Experts of a small language model: 96 experts in each of 6 layers.
Below are experts of layer 9 (counted from 0) of a mixture-of-experts language model. Rows are named router (the router's row for the expert), gate (a neuron's input weights, with its number), up (a neuron's input weights, with its number), down (a neuron's output weights, with its number) and show model dimensions 0-255. Each number is 128 + 32 x the weight over its row's rms, rounded and kept within 0 to 255.
After each expert's rows: "raises" lists some tokens whose logits its average output raises strongly, later layers aside. This comes from a sample of Wikipedia text that the model never trained on.

# expert 56
router [143 194 140 131 103 135 149 167 122 142 169 175 136 106 185 142  71  78 131 155 113 114 136  95 142 154 157 184  96 166 136 127  86 172 103  61 153 104 146 141 167 165 164 147 132 149 102 108  53 127  82 136 142 167 132  95 118  57 110 122  99 103 143 119 114 123 175 123 122 129 121 157 100 126 101 144 121  91 158 120  97 154 176 188 125 153  56 152 117  94 115 119  50 147  79  93 120 132 109 169 108 176 134 135 145 170 139 149  94 129  98 103 174  62 137 168 161 125 140 133 140 168 126  92 156 135 107 140 116 155 104 115 154 162 116 106  94 115 165 143 158 104 178  99 189 135  66 112  98 115 137 122 115 122 106 144 136 114 199 157 124  96 180 135 138 184 171 140 119 136 152 191 109 178 137 145 153  74 105  83 151 118  92 147 139  85 121 103  92 111 138  84 156 149 124 223 179 120 133  93  59 165 108 181 125 175 108 189 184  92 166 132 196  85 128  87  98 158 117 140 129 148 102 129 134 154 220  99 154 164 156 129 150 112 131 113 118 177 176 117 150  85 105 182 155 162  83 145 137  73 105 143 122 104 132 124]
gate0 [115 131 131 134 120 112 193  84 118  76 153 165 150  72 129 120 146 177  85  79 110 166 172 112 104 186 175 154 142 109  68 113 115 221 126 168 145 113 146 135  79 150 141 143 123 111 167 116 118 130  70 189 180 195 150 110 148  68 108 177 138 145 135 102  84 129 142 101  54 101  85 167 106 169 123 132 130  92 166 153 169 167 100 109  58  85 167 192 151 129  74 175 149 147 121 103 109 120 116  93  65 149 164 122 105 168 104 118 153 126 150 169 140 102 131 130 137 156 148 174 126  80  78  98 110 129 131 140  96 113 155 152 104 111  93 131  99  42  91 130 141 149 124 119  86 148 144  91 103 116 106 145 115 151 137 119 173 106 125 125 138 118 161 182 128  88 108 183 111 102 206 144 143 114 158 158 108 124  87  61  64 163 124 131 148  56 176  91  79 146 186 152 115 137 130 137 141 133  95 103 144 122 177 123 131 139 146  83 131 152  89  38  98 140  71 164 120 163 176 152 146 121 135  93 140 113 111 102 149 118 123 156 121 162 138 129 100 122 110 108 161 102  97  97 139 135 177 152  86 129  87 164 154 104 160 154]
up0 [ 83  84 139 153 155  94 105 131 115 113 136  87 145 184  98 155 114 138 135 129  86 126 118 128 108 105  51 138 128 188 170 115 100 133 139 138 104 130  81  59 178 132 141 109 135  84 144 122 127 126 115 115 135 113  73 102  93  93  70  88  55 104 162 118  66 117 148 144 144  90 137 147 131 143 122 149 129  83 184 128 120 123 143  40 178 102 140  99 103 136  85  88 150 125 199 183  99 108 142 112 175 169 103 117 109  94 124 151 140 108 147 147 102 144 154 107 159  95 204 166 124  95 126 106 129 155 110 161 158 121  95  87  83 138 150 168 165 109 117 122  96  75 132 144 147 137 182  98 109 104  80 138 137 127  56 120 132 165 159 191 151 161 173 126 129 159  81 112 157 153 137 175  69 124 147 108 135 105 124 115  59 126  81  74 111 184 138 107  85  94 116 143 125 161 158 175  56 177  77 134 163 125 124 163 162 150  90 105 113 116 121 113 145 134 139  85 138 210 108 185 121 131 202 197 159 138 145 102 161  99 126  69 169 144  75 180 154 143 104 119 121 126 127 165  90 192 121 144 126 148 104 116 153 119  86 127]
down0 [142 141 178 159 124 151 114  55 185 146 105  94  74  98 178 155 135 144 181 111 123  76 115  87 135 121 145 150  91 101 128  94 163 170 108 132  72 152  68 176 139  58 136 179  93 132 118 161 124 125 191 125 148 129 111 224  99 151 106 156 194 199 185 103 145 108 138 107 129 114 107 140 107 158  80 100  74  76 117  97 145 113 142 120 150 153 140 212 120  99  70 120 159 166 155 130 106 118 149 131 167  98 147 121 116 124 136 135 134 204 149  91  98 125 162 107 148 115 159 147 107 152 120 198 119 107 108 144 111  87 102  92 119 118 159 125  89 141 119 169 143  83 167 120 184 138 128  96 132 189  98 142 123  71  79 155 187 117 106 123 174 161 168 136  68 128 121 137  79 115 161  71 160 163 145 159 147 122 144  97 105 144 115  70 147 145  91 163 113 101  74 147  96 153 157 124 192 107 160 174 150 137  86 114 171 112  66 129 195 113 121 124 139 115 117 127 144 126 149  87 106 156 131 143 128 140 137 153 157 130 166 144 145  91  79 130 142 126  97 145 113 159 119 166 209 167 154 116 108 106  96  85 106  61 122 122]
raises: "ow", "oc", "em"

# expert 48
router [148 153 115 120 108 165  88 102  97 150 140 133  79 165  84 185 114 162  74 178 128 157 160 142 104  85 169 143 113 105 170  57 158 214  98 108 152 141 173 169 123 154 120 149 107 100 123 100 124 135 135 155 153 142 153 124 131 103 140 137 138  83 145 117  84 142 136 180 136  79 118 107 120 100 159 211 149  97 119  88 123 125 131 197 123 149 155  99 114 158 119  54 128 148 107 120 149  98 142  82 150 210 116 161 124 166  80 118 133 149  63 113 123  97 143 156 157 157 120 177 108 126 141 154 138 132 121 132 127 167 126 108 136 160 158 120  88  89  95 160 114 134 169 117 104 107 106 147 122 166  60 115 175 136 162 163 132 102 175 115 107 114 134 102  86 123 112 155  62  80 151 178  89 189 111 111 139 109 137 151 111 145 125 120 136  60 154 155 122 140 145 148 113  72 115  74 158 160 139 153 162 143 159 165  94 109 146  93 165 125 164 183 115 141 125 160 108 151  55 200 154 135 151 116 150 156 181 103  72 206 207 129  84  90 143  57 125 130 142 200 167 146  76 145  89 123 166 114 137  94 129 140 135  84  82  95]
gate0 [104  78  75 133 164 125 174 135 129  85 123  80 144  99 155 148  81  91 111 139 126 141 126 106 140 139 178 164 143 101  89 125 211  89 148 114 116 206  93 149 105  87 105 107 129 173 145  43 149  90  92 169 114  90 137  97 165 154 128 154  86 147 122 154  79 169 136 135 132  99 126 115 110  42  90  70 156 136  89  71 152 131 161 123 110  76  92 133 117  95 125 176 165 140 168 101 144 110 140 172 107 103 135 204 155 137 122 114 133 160 122  91 127 110 116  98  87 118 117 151 140 174 145  94 144 108 160 199 129 120 116 119 151 132 130  57 174 154 109  91 127 152 114 163 146 105 111 152 160 185  58  67 106 145  99 117 138 149 140 131  65 135 137 125 171 126 133 135 198 138 130 126 173  70 175 146 123 163 202 134 165 143 177 123 174 151 106 171 181 143  97 185 100 110 125 139 141  92 102 132 187 134  95 153 117 157 144  83  60 127 166  68 163 120 103 162 108 129 142 126  68 110 115 102 114 124 154 113 122 153 117 155 110  88 153 156 148 169 169 146 111 163 185 100 170 178 181 149 151 107 152 133 118 104  92 150]
up0 [113 149 150 111 121 148  78 131 108 126  79 152  73 149 102 161 192 112 126 129 146 135 143 124 121 101 109  72 174 168 133 129 123 166 117 126 103  85 130  44 125 186 122 145 146 180 163 148  83 133 190 110 102  77 164 136 109  92 156  79 166  48 140 133 145  71 150 104 100 136 152 124 106 207 177 156 132 156 107 167  96  86 109 158 158 141 170 118 159  97 133 120  78 151 141 167 109 112 110 169 131 155 130  91  95 168  89  81 167 166 150 175  95 103  95 176 137 156 143 165 108 130 188 140 153 110 127  99 140 109 137 132 105 128 146 204  98 125 165 180 101 130 163 141 118 156 161  81 123  59 155 115 162 126  94 119 104 113 118  93 110 137 127 130 122 117  52 168  69 142 120  92  98 144  90 143 127 168  91 103 107 168 129  35  93 100 128 127 104 122 142  57 151  96  83 157 117 190 113 139  53 115 129 129 126 125 118 154 174 112 136 165  91 120 132 140 159 118 128 188 139 158  86  98  80 117 123  72 120 111 140 117 167 140  71 138 112  83 130  84 121 138 111 170 147 112  53 107 171 135  85 153 114 124 201 150]
down0 [ 97 128 152 123 161 125 127  95 130 134  96  84 121 112 141 214 144 116 148  99  84 114 104 140 140 101 112 152 133 181 133 182  83 159 109 106 133 106 138 163 105 110  71 110 104 151  98 140 118 140 117 182  65 136 128 117 115  89 138 152 160 154  92 147 178 128  86 186 135 145 111 141 139 125 154 143  98 158  95 159  94 131  60 120 134 149 124 202 130 120 150 129 133 114  86 113  97 139  48  98 153 147 105 154 169 169  83  50 118 123 156  86 160 119 126 149 142  77 150 135  71 182 119 179 115 169 143  70  89 135 100 101  53 161 105 120 111  77 158  98 156 157 173 183 112 127 128 129 143 131 154  82  96 130 187  91 127  91  89  98 118 121 154  88 131 120 152 202 165 116 146 182 136 155  96 106  86 115 176 110  93 158 191 173 157 151 100 130  82 142  94 167 136 123  89 112  85 108 145 104  72 119 125 129 101  56 182 130  98 174 141 145 169 160 108 199 100 164 144 103 162 189  97 140 119 120  64 133 159 181 158 161 167 171 141  84 125 129 108 136 113 159  94 171 181 158  91 142 131 159 114 145  84 138 175 120]
raises: ";", "-", " |", " (", ".", ","

# expert 22
router [109 139 106  99 124 100 138  66 141 115 116  87 133 142 121 135  96 109 142 158  96 152 122 153 103 120 142  95 174 151  73 163 138  90 157 142  76  86 102 104 178 192 188 133 136 120  98 160 154 152 139 181  68 125 165 171 100 169 138 172 112 147 190 153  93 194 154  96 139 192 125 143 105 122 154 132 112  48 164 201 162 157  96 193 114 143  96 119  50  74 144 106  28  64 119  97 115  74  53  84 111 127 188 122 175 151 106 151 146 137  97 110  85 139 172 161 175 124  84 108 124 153 172 147 151 160 111 123 123 114  86  92 142 132 135 132 185 139 150 122 116 133 109  83 149 117  98 127 120 107 144 159 126 144 167 114 101 136 179 150 143 141 139 118 119 153 121 136 126 165 168  86  77 131 131 180  87 115  92  99 109 127 144 106 162 135 143 150 160 125 110 171 133  82 135 146 129 152  86 126  83 178  88 106  92 139 149 113 159 186 161 122 162  63 104 124 107  99 103 152  80 146 170  79 123 118 126 146 107 125 141 100 107 120 153 122 156 183 148 128  61 115 165  91 127  70 127  84 140 104 100  98  92 200 148 128]
gate0 [136  94  90 175 158  75 154 183 130 159 149 130 103 155  84 126  98 130 158  61 102 115 148 122 184 150 112 176 125 135 176 122 121 122 112 133 117 121 100 140 139 112 109 103 189 128 124  77 156 120 151  88 115 151 151 134 155 149 154 147 125 143 152 156 123  86 133 186 116 150 135 124 114 128 128 110 113 158 166  91 157 197 173 119  43 214 101 116  93 111  96 123 162  91 101 145  81 119 141 177 172 147 122 120 209 153 136 158 122 151 157 124 123  90 109 109 175 141 101 175 175 151 129 129 125 156 166 175 177  93 134  91 152 108 115 134  63 108  86 107  55  99 119 150  78  86 123 142 151  83 145 149  97 126 136 121 125 108  99 174 129 120 127 101 148 132 143 137 148 175 109 103 141  54 141 150 195  87 177 107 149 185 112 113 140  61  94 101 146 187 100 108 126 159 125 148 141 140 167 113 100 112 117 148 129  91 137 101 179 147 151 116  98 183 109 101 126  58 157 143 177 170 106 115 125 135 184 162 164 144 108 124  83 117 135 116 192 187 109 172 137 116 188 103 114 111  46 120  79 100 112 142  72 101 133  40]
up0 [118 159 158 126  86 144 145  76 155 176 147 118 104  93 152  90 133 157 133 118 143 107 149 149 180 146  74  96 117 147 114 168  80 136  91 116  76  99 119 116 127  98 123 187 129 110 100 132 221  96 153 134  75  57  79  93 111 119 106 113 139 161 132 120 104 148  93 112 179  87 119 202  97 151 177 153  93 159 185 142 126 141 112 156 144 102 109 163 101 168 111 157  78 181  97 152 156 119 137  89 163  81 125 130  91 101 181 117  89  54 163  60 156 142  97 160  96 165 148  88 113 167 109 133 135 128 130 101 107 198  84 157 156 162  95 164 180 110 116 140 148 190 103 145 140 106 134 120  88 164 107 163 134  98 121 166 102 110 140 159  86 175  96 119  66  88 102 140  94 129 183 103 136 122 134 148  32 139 110 171 100 128 138 134  85 147 110 173 120 110 158 121 106  91 116 155 165 141 123 117 118  68 168 141 189 124 131 165  88 148 110 115 161 155 134 131 117 167 118 137  94 121 142 124 174 133  84 128 133  68 146 155 147  66  56 176  91  94  88 133 183 116 115 134 120 137 159  71 134 168  95 101 147 133 158  73]
down0 [135 145 157 129 134 155 138  89 113 147 101 140  99 124  99 174 113 152 144 191 136 136 123 154 114  50  82 124 165 129 121 168 126 169 174 117  54 141  92  72 119 146  72 120  39 162  63 109 111 195 109 107 189 138 156  87 132  95 160  86  79 173 190 164 242 154 138 115 184  70 145  84  67 158 129 141 140 172  53 120 147 130 121 111 120  92 100 129 131 140  79 100 102 112 136 137 112 171  83  92 119 114  67 158 106 113 157 170 155 141 102  99 101 121 154 164  97 153 152 172 145 169 111 149  76 117 115 119 153  82 184 129  83  96 149 149 183 133  97 138 125  78 130 143 142 128  97 128 140 143 118 104 142 129 198 134 116 113 143 181 167 149 134  84 108 167 130 137 148  81  87 131 120  96 137  98  94 148 140 141 120 126 133 215 131 137 157  79 114 160 130 107 131 125 106 132 159  89 124 125  84 166 122 123 148 106 170 125 104  98 150 170 162 109 170 152 144 128 108 128  87 152  96 130 119 133 144 111  95 122 185 143  93 159 143 136 117 136 153 187 169 159 109 178 171 191 172 140  75 125 110 100 154 180 146 118]
raises: " been", " taken", " a", " become"

# expert 20
router [ 69 176 147 148  94 109 109 137 107 174 118 120 125 161  85 172 133 150 176 116 157 178 173 116 175 143 149 124 156 133 111 146 175 188  95  90  88 136 142 133 133 173 129 182 126  93 137 129 112 120 151 161 143 164 143 110 138 102  77 160 106 131 183 116 144 120 168 108 135 139 157  99  85  92  98 104 138 156 106 171 129 202 129  72 144 173 165 135 116 143 158 111 151 171  75 142 136 169 119  53 126 126 155 165 155 182 149 158 179 136  65 102 176 159 144 184 162 153 135 143 156 116  80  60 127 148  94  89 120 140  86 145 139 133 122 117 125 128 166  92 111 142 171 104 103 166 131 147 112 160 163 140 145 137 126 177 141 188 146 128 139 136 104  70  83 120 112 164  98 156 177 124  79 154 162 144 103 136 127 150 198  49  92 156  96  78 138 211 131 168  86 164 106 139 157  62 174 109  97 137 131 101 130 122  79 129  63 185 109 135  78  89 108 157 152 142 129 160 113 159 122 105  87 137  85  75 118  86 116 148 124 148 152 150 166 110  81 143 169 158 136 108  86 206 130 144  75  71 121 116 124 171 131 130 110 181]
gate0 [ 78 133  62 119 150 110 140 180 165 129  70  92 128 155 116 180  75 129  79  99 129 208 157 120 150 111 115  75 133 134 129 122 186 124 103 208 133  87 155 166 151 119  85 146 103  84 164 194 136 141 152 125  74 155 144 141 132 118 115 138 129 109 157  98  84 163 162 162 153 150 100 114 187 123 154 154 159 117 130 111 123 182 121 104  82 182 133 113 120 106 135  87 157 211 114 141 232 104  92 122 121 143 147  85 182  90 101 128 148 148 154  80 169 101  98  77 128 120 118 146 110 204 118 102 147 176 130 163 139 133 154  60 142  73 126 152 159 114 102 190 158  96 110 129 119 116 153 151 113  78 153 133  96 143 140 134 144  89 152 137 135 104 165 193 108  80 105  88 105 169 189 124 169 208 123 140 161 147 117 122 140 158 118  86 154 151 121 113  79 175 128 157 111 134  85 114 203  99  78 124 122 168 134 115  92 123 148 128 159  84  63 119  77 117 101 144  89 125 145 121 106 109 139 116  86 106  77 114 149  83 126 143 109 141  94 172 110  77 115 143  67 141 107  97 134 125 123 139 143 138 109 114 192 127  89 118]
up0 [ 73 133 120  82 123  53 171 149 105 128 155 109 105 130 155 161 100 192 117  90 118 194 166 109  75 161  82 116 139 187 109  87 158 121 119 166 112 103 126  93 113 155 123 157 150 137 146 143  85  88 142 122  99 136 159 152 162  93 146 143 142 122 128  67 109 105 188 103 125 192 105 153 185  87 149 192 146  81 136 134 150 162 132 122 156  68 131 147 125 126 168  86 128 139 137 170 124 162  88 164 105 150  95 167 149 148 142  75 137 121  61  88 157 155 127 108 159  80 162 101 108 154 175 158 115 129  97 145 140  70 120  97 124 104 140 182 101 105 164 124 190 148 121 106 118 123 137 120 121 110 141 167 131  96 150 201 105 175 135 128  67 143 105 134  77  54  68  81  95 155 121 112 162 161  94 107 143 154 169 138  81 142 127  90 141 141 149 163  97  83 111 120 162 139 154 122  97  90 153 160  83 172  77 100 135 131 138 166 127 133 131  98  49 151 144 204  93 150 152 135 182 190 136 150 157 148 105 122 134  75 108 151 109 174 142 203 156  65  82  93 157 112 137 173 112 107  82 126 129 114 110  74 146 151 129  97]
down0 [107  77  82 138 114  97  36 126 190 131 128  97  97  86 117 184 100 125 125 123 121 135 100 130 175 157 123 160  70 152 114 157 140 155 110 116 170 111 121  97 149 123 175 107 125 116  76  61 156 106 128 133 129 152 152 138 132 106  80 114 107 104 118 133 127  84 177 118 152 166 158  93 128 148 189 158  84  76 151 145 114 128 138 101 157 189 153 104 104 132 160 125 124 125 123 186 117 132 140 155 125 150 108 107 129 199  56 155 123 176 171 107 141  77 147  90 154 162 128 155 198  50 108 114  64 134 157  91 115 110 137 131  86 125 143 111 154 160 157 137 133  83 108 107 138 137 162 160 165  77 139 167 146 130 113 150 136 162  53  61 152 120 150 153  55 140 126 122 192 117  92 163 123 120 168 108 172 150  58 109 168 150 170 107  95 132 120 102 139 169 132 200 139  87 146 104  73 105  40  99 169 107 137 127 134 133  79 134 124 138 105 106 163 233 145 105  66 146 107 122 119 124 139 117 139 152 132 134 143 162 131 125  81  71 100 100  84 108  83 139 108 128 124 163 105 132 112 138 156 176 144 148 166 105 186 142]
raises: "x", "ff", "ver", "d", "le", "ight"

# expert 44
router [ 89 167  97  94 108 141  46 137  66 148 129 159 111  88  81  94 164 127  89 144 129 166 176 102  86 127 138 143 142 116 175 122  92 212 115 108 114 119 138 144 118 119  81 187 143 103 124 126 118 163 109 114 106 127 144 162  53 104 102 147  79 115 183  96 146 126 129 138 134 166 100 128  71 112 118 205 137  93 143 106 109 192 133  94 100 109 135  85 114  93 172  82  83 126  82 135  68 130  81 104 151 179 162 187  73 158 128 127 121 125  75  93 116  65 128 164 136 135  66 173  96 117 144 105 167 108  90  89  85 138  91  94 119  70 146 167  68 116 126 134 141 152 175 142 120  79 124 143 159 153 101 156 175 145 114  94 150  91 190 123 128 100 185 102 167 122 176 184 149 175 136 165 149 119 130 128 149 138 125 160 148 122 117 120 126  81  95 131 112 148 124 130 188  92 104  87 158 107 132 113 129 166 109 129 100  97  99 107 120 126 114 145 117 143 136 157 121 138  73 125 170 135 156 163 180 101 138 124 173 173 202 135 179  82 113  73 107 187 125 181 158 135  65 168  72 124 161 143 154  97 102 164 105 124 129 121]
gate0 [ 87 115 122 155 123  84 138  99 124 117 175  88 149 138 105 143  87 130 122 184 106 137  70  84 168 106 149 157  67 156 132 144 142  54  90 105 143 106  93 109 125 133 154 110 180 133 182  75 116  90 135 103 134 160 121 103 117 117 128 149 126 121  85 153  89  90 133  44 140 134 149 117  78  74 117 177 146 128 119  67 148 125 134  50 163 127 162 141 108 129 158 167 121 121 128 174 126 112 128  73 125 164 135  74 117 144 139  81  98 162 159 148  85 134  98 122 137 112 160 126 120  98 182  91 166 128 115 175 115 144 143 140 109 122  98 121  80 121 149 141  98 150 170  87 144 137 135 129 180  24 151 151 130 147 141 181  99 113 180 160 129 156  97 127 138  76 102 125 169 151  87 144 102 121 191  58 145 178 182 110 122 109 117 112  99 147 127 205 124 195 102 102 149  84 133 114 165 135 119 112  85 117 138 106 134 144 144  99 185  71 185 109 124 154  65 126  93 163 112 181 146 119 107  99  99 162 110 112 146 140 117 183  82 130  90 163 146  88 137 109 142 166 154 212 176 140 109 175 140 166 101 164  77 198 137  91]
up0 [148 145 201 126 125 154 191 191 155 116 133 144 134 185 159 162  88  89 143 142 181 143 143 142 108 165 130  85 101 147 149 155 152 140  69 125 167  99  77 117 142 118 105  89  94 133 153 106  91  95  68 123  91 203 178  67 121 157  72  99 136 149 116 123 121 129  56  88 133 178 133 178  95 117 137 223 145  95  70 137 137 110 131 190 145 170 151 111 160  78 106 114 146 173 149 100 155 133 156  79 102 135 125 118 111 107 115  99  94 180 133  76  82  99 135 149 118  94  56 125  80 126 136  98 114  92 118 131 189 151 105  55 185 133 113 106  77 116 117  84 141 103 122  98  87 150 134 114 124  83 107 151 123 163 184 127  93  88  95 129 155  95 122 104 153 145  99 111  78 165 101 125 167 115 137 148 144  93 138 182 187 134  99 163 135 145 151 108 104 123 119  88 110  91 115  85 141 129 122 146 103 141 110  69  93 192  82  47 191 109  67 165 107  92 124 167 118 132 140 156 111 124 100 186 144 130 107 151 110 103 105 129 150 158 126 152  97 135 133  88 173 179 162 130 148 143 133 141 160 143 126 125 189 128 143 125]
down0 [109 184 129 156  88 101 114 107 158 151 135 197 128 122 158 161 110 122 137 163 154 127 135 136  63  85 109 125 134  84 170  84 132 117 156 105  98 142  84 106 157  70 129 106 140 135 125 186 133 156 175  77 122 133 102 120 132  83  68 131 135  93  61 122 163  74  63 148 171 109  15 148 100 101 120 133  88 140 151  82 142 130 119 107 123 155 113  98 121 141 132  72 113 155  92 134 167 135 119 148 184 138 123 123 118 132 146 138 125 226 121 134 159 194 129 168 116 154 137 154 123 110 123 127 193 132 138 108 122 143 158 145 170 114 109 106 140 118  96 100 116  93  92 125 152 161 148 100 112 108 172 121  78 213  91 156 142 103 129 103  88 132 144  76 126  78 137 126  89 128 176 130  75  97  97 181 167  73 113  63 155 108 183  99 157  73 138  74 163 137 153 176 146 151 124 114 184 153 138 141 167  66 119 179 173 122 126 186  94 108 106 103 159 106 138 154 134 153 137 106 134 138 138 183 140 109 106 146 158 129 152 124  90 152  80 186 106 191 226  86 142  99 140 144  98 164 120 106 147 129 101 147 144 135 165 124]
raises: "ore", "or", "A", "O", "I"

# expert 46
router [110 140 137 122  93 140  87 133 122 126 143 170 109 150  77 115 158 102  82 121 154 140 174 118 114 188 168  71 140 129 101  85 108 179 137 122  72 173 146 138 185 119 184  75 116 162 176 133 157 147 120 160  47  81  92 115 135  96 141  97 176 155 119 128  73 128 101  68 131 177 143 186 141 158  93 124 155  88 124 129 158 162 120 147 138 125 113 166 103  94 147 146 168  79  84 176 128 138 150 125 120  85 183 159 158 116 184 121  85 153  91 194  73 159 155 108 120 158 148 146 125 171  66 125 104 130 138 103 163 161 157 117  85 157 167 155 179 185 113 159 118 113 166 182  85 129 112 151 128 196 101  76 165 195 155 115 155 115  98  88 136 110  90 154  95  85 109 126  81 120 116 161 165  78 109 139  89 138 179 142  92 112 142 106 156 180 169 165 158 102 127 128 151 189 157 129 160  62  96  98 147 136 194  84 125 126 107  90 160 108 161 143 102 188 120 119 160 131 122 155 105  73 179 122 159  57 118 157 160 115 118 153  93 109 171  74 106 141 126 131 168 115 135 120 128 133 147 147 159 177  97 112 156 126 143 124]
gate0 [172 148 113 169  96 132 152 158 124 165  93  60 139 141 126 159 164 157 115 160 158 105 139  77 138 124 119 130 126 127 149 143 128 150 121 134 136 163 152 139 111 169 137 140 144 197  88  59 142  57 120 181  92 120 192 157 166 164  80 156 102 148 139 119  59 100  98 180 167 142  88 150 161 134  77 145 186 164 130 102 136 117 126 173  86  94 136 118 110 161 204 123 173 207  94 200 188 118  94 114 102 124 173 148  86 147 111 105 124 125 139 155 171 136 122 113 116 161  65 129 153 115 120 119 144 129  94 138  75 130 165 178  75 127 127  92  94 118 142 159 137 120 158 124 122 124  74 129  86 114  96 110 107 158 108  89  93 145 163 132 149 116 120 129 118 107 110 168 115 122  92  81 165  98 102 112  93  86  88 132  95  88 135 101 202 115 128 181 207 187 130 105 135 159 136 142 176  99 125 112  99 115 100 139 125 162 121 126 130 134 135 146 178 109  47  94 131 146 113 187 121 103 104 131 137  88 174  86 129 130 118 157  71 198 124 178 170 146 119 100 115 131 114 214  98 178 163 121 120  72 108 135 140 206 129 120]
up0 [140 158 115 140 174  72 181 174 111 159 120  91  99 176 173 109 134 108 107 124 141  93 135 115 163 179  99 122 116 154 134  82 119  96 154 145 128 123  99 116 137 157 164 196 137 189 131  89 132  81 102 152  94 190 138 140 153 137 115 146 132 148 130 121  90 125  69 136 187 150 111  88 122 138 112 119 156 177 149 105 118 180 117 150 135 122 159 145 137 149 177 199 155 187  91 129 166 162  58 114  84  91 143  91 137 153 109  99 119 116 182 167 145 148 104 127  93 170  95 131 158 136  50  78 142 122 102  98 152 120 177 131 142  83 145 127 116  61 152 234 199 141  86  88 139 112 124 130  92  64 118 148 149 108 113  68  81 128 101 137 210 149 140  99 129 141 185 127 126 126  75 147  89  96 122 118  88  86 112 126  76 121 138 120  95 152 107 185 140 185 111  69 142 177 134 169 153 111  92 140 134 148  85  86 137 117  70 147  97 126 101 176 191 113  60 103 136 138 130 180  89 126  90 142 160 103 140  81 165 135  68 117 111 117 108 117 141 131  86 143 103 144 125 125  73 155 155 121 126  84 149 111 121 160 132 113]
down0 [130 114 166 160 113 122 125 122 121 114 120  95 109 108 158  83 141 155  72 134 117  65 164  86 115 165 162 131  92 118 164 184 177 102 142 178 192 155  68  83 134 124 111 114 154 111  79  84  52 111  80 111 107 136 110 180 150 114 103  92  89  91  86 177 101  87 133 129 156 157 122  96 183  88 120 113 112  95 116 176 107 171  52 114 141  97 137 131  35 119 108 143 138  71 122  70  78 129  68 100 134 109  94  99 160 150 159 147 107 176  99 162 115 149 122 128  77 161 147 132 178 144 150  77  99 158 128  94 149  91  92 164 136  92 151 163 122 134 119 175 154 126  93 105 151 127 150 131 108 128 108 160 187 163 148 157 103  96 101 157 106  67 194 180 148 133 141 164 120 138 140 130 137  88 170 123  92 119 102 103 203 128 127 138 115 168 114 163 139 118  93 127 167  82 109 137  42 141 105 160 109 144 113 100 189  90 139 170 164 147 138 168 140  69 125 122 153  77  89 156  97 111 147 129 150 118 142 181 118  77  98 149 138  92 105 167 117  97 120 138 110 160  98  77 194 172 140 140 198 124 159 120 141 125 134 147]
raises: " ", " |", " H", " h"

# expert 86
router [ 92 148 139 155 107 129 107 160  85 124 174 153 122 166 104 158 150 147 104 191  91 113  85  94 108 180 176 151 163 117  96 132 129 187 157 125 145 129 106 115  92 124 149 193 112 137  74 141 147 145 106 163 130 111 116 139  81  68 169 135 192 147 115 171 114 129 116 102 170 166 164 114 113 148 128 153  78 110 130 132  87 154 101 122  90 142 126 122  87 164 151 150 201  93 132 132 104  94  90 127 134  70 147 101  91  93 138 110 119 138 190 105  80 174 164  76 141 129 174 115 141  69  76 139  76 153 109  83  93 159 149 125 134 100 159 132 136 130 123  64  56 136 141 112 109  70  78 149  97 150 114 114 145 170 107 106 141 143 125 147 111 125 141 161 112 197  93 130 106 131 135 163 175 126 139  95 151 110 149 100  96 146 169 156 139 183 111 157 159 121 146 139 140 173  90 115 135 107 154 138 172 157 173 141 161 136  69  95 122  86 137 175 102 171 122 113 176 112  66 160 100  64 184  80  66 130 147 163 107  83  66 151  81 158  86  85 126 198 139  81 151 148 159 107  93  84 107 194 159 171 199 121 142 143 114 118]
gate1 [119 165 194 163  45 183  72  36 195 109 185 122 102 115 142  92 184 143 111 130 112 170  68  74 163 162  74  91 107 192 131 108 133 145 118 105 175 140  98 150  87 116 171 120 126 152 186 101  79 183  78 129 140 166 121 154 103 177  55 164 160 118 130 144 151 179 137 113 102 155 100 179 134 135 128  81 183 170  86  86 127 128  71 150 157 169 152 106 139 172  79 137 127 152 129 120 181 161 123 148  68 139 148 119 144 121  82 135 153 118  78 130 153 127 149 116 157 149 126 100 114 146 110  88 130 129 109 124 148 100 217  90 119 120 104 142 119 142 137 140 131 135  95  88 149 115 112 118  92 194 164  89  96 133  87 112  85 127  97 168 149 110 122  97 105 152 171 118 151 121  90 185  69 114 151 126 102 135 167 131  88 141  85 106  88 104  61 107 133 171 138 138 132 153 107 113 137  92 122 145 131 174  80 160 146 166 135  95 152  98 180 165 157 111 164 153 140 145  91 106 171 132 103 121 102 141 116 187 142 110 142 162 138 155  94 201 143 139 112 177 107 182 111 134 158 139 162 127 163  95 126 106 148 140 134 165]
up1 [121 139 178 132 113 179  78  67 154 104 133 128 123  69 163  91 156 175 109 149  99 173  99 116 122 148  92  81 164 156  75  64 143 127 104 107 167 147  96 142  95 106 119 125 116 128 135  62  72 159 155 125 148 167 120 160 143 125  73 158 121 187 143 151 105  95 155 127 112 113  65 123 135 172  51  34 184 141 141 121  77 136  77 156 180 156 169 132 133 168 127  97  98 166 162 116 161 174 157 172  81 131 149 125  99 130 124 126 129 139  64 115 153 158 164  29 160 150 180 143 113 131 100 108 103 115 112  87 120  93 198 143 133 107  88 139 106 147 119 124 114 143 134 102 136 109  99 108 107 177 191 119 103 124 113 141  96 114 143 171 123 102  94  95 135 154 171 116 101 118  61 175  77  94 114 161  79 119 118 107 107 117 132  92 130 151  95 118 130 128 131 143 116 140  96 143 144  57 155 115 126 156  88 187 159 147 103 106 141 115 164 152 150  99 169 168 194 146 136  90 123 171 131  51  84  87 126 174 122 138 120 142 159  93  82 156 107 110 113 141 138 153 148 143 144 112 170 112 190  92 147  85 185 143  98 178]
down1 [130 107 135 149 165  98 145 155 135 124 131 105 122 160 134 119 133 192 119 160 156 120  63 103 119 153 205 152  44  84  85 107 166 110 103 122 132 115  61 148 144 133  92 115 182 142  85 168 151 107 180 103 103 148  75  92 188 112  98 150 177 157 119 142 115 150  75  82 155  77 134  95 154 101 149 173 122 115 127 166 109 132 154 165 167 130 168 113 110 117 133 109 153 107  65 117  73 136 163 159 114  99 137 155 144 118 168 149 119 116 194 121 161 133 114  99 151 147 136 191  86 148 110 100 118 155 153 143  86 134 121 171 111 131 135 127 193 105 122 114 159 165 184 114 147 116 104 166 147 170 167 132 139  91 103 112 125 132  99 115 179 131 141  81 154  67 174 153 125 101 143 123 120 100 161  97  96 139 117 118 116  89 140  88 141 133 126 101 115 151 117 159  57 144 163 199 179 132  61  66 111 163 164  83  91 107 111 180 118 172 150  83  84  98 166 136 100 144 128 191 112 208 120 155 180  99 163  89 125 108  78 146 158  71 164 115 151 144 176  99 187  86 109  69 133 147 104 154 107 184 168 129 157 107  90 103]
raises: "\n", " ", " N"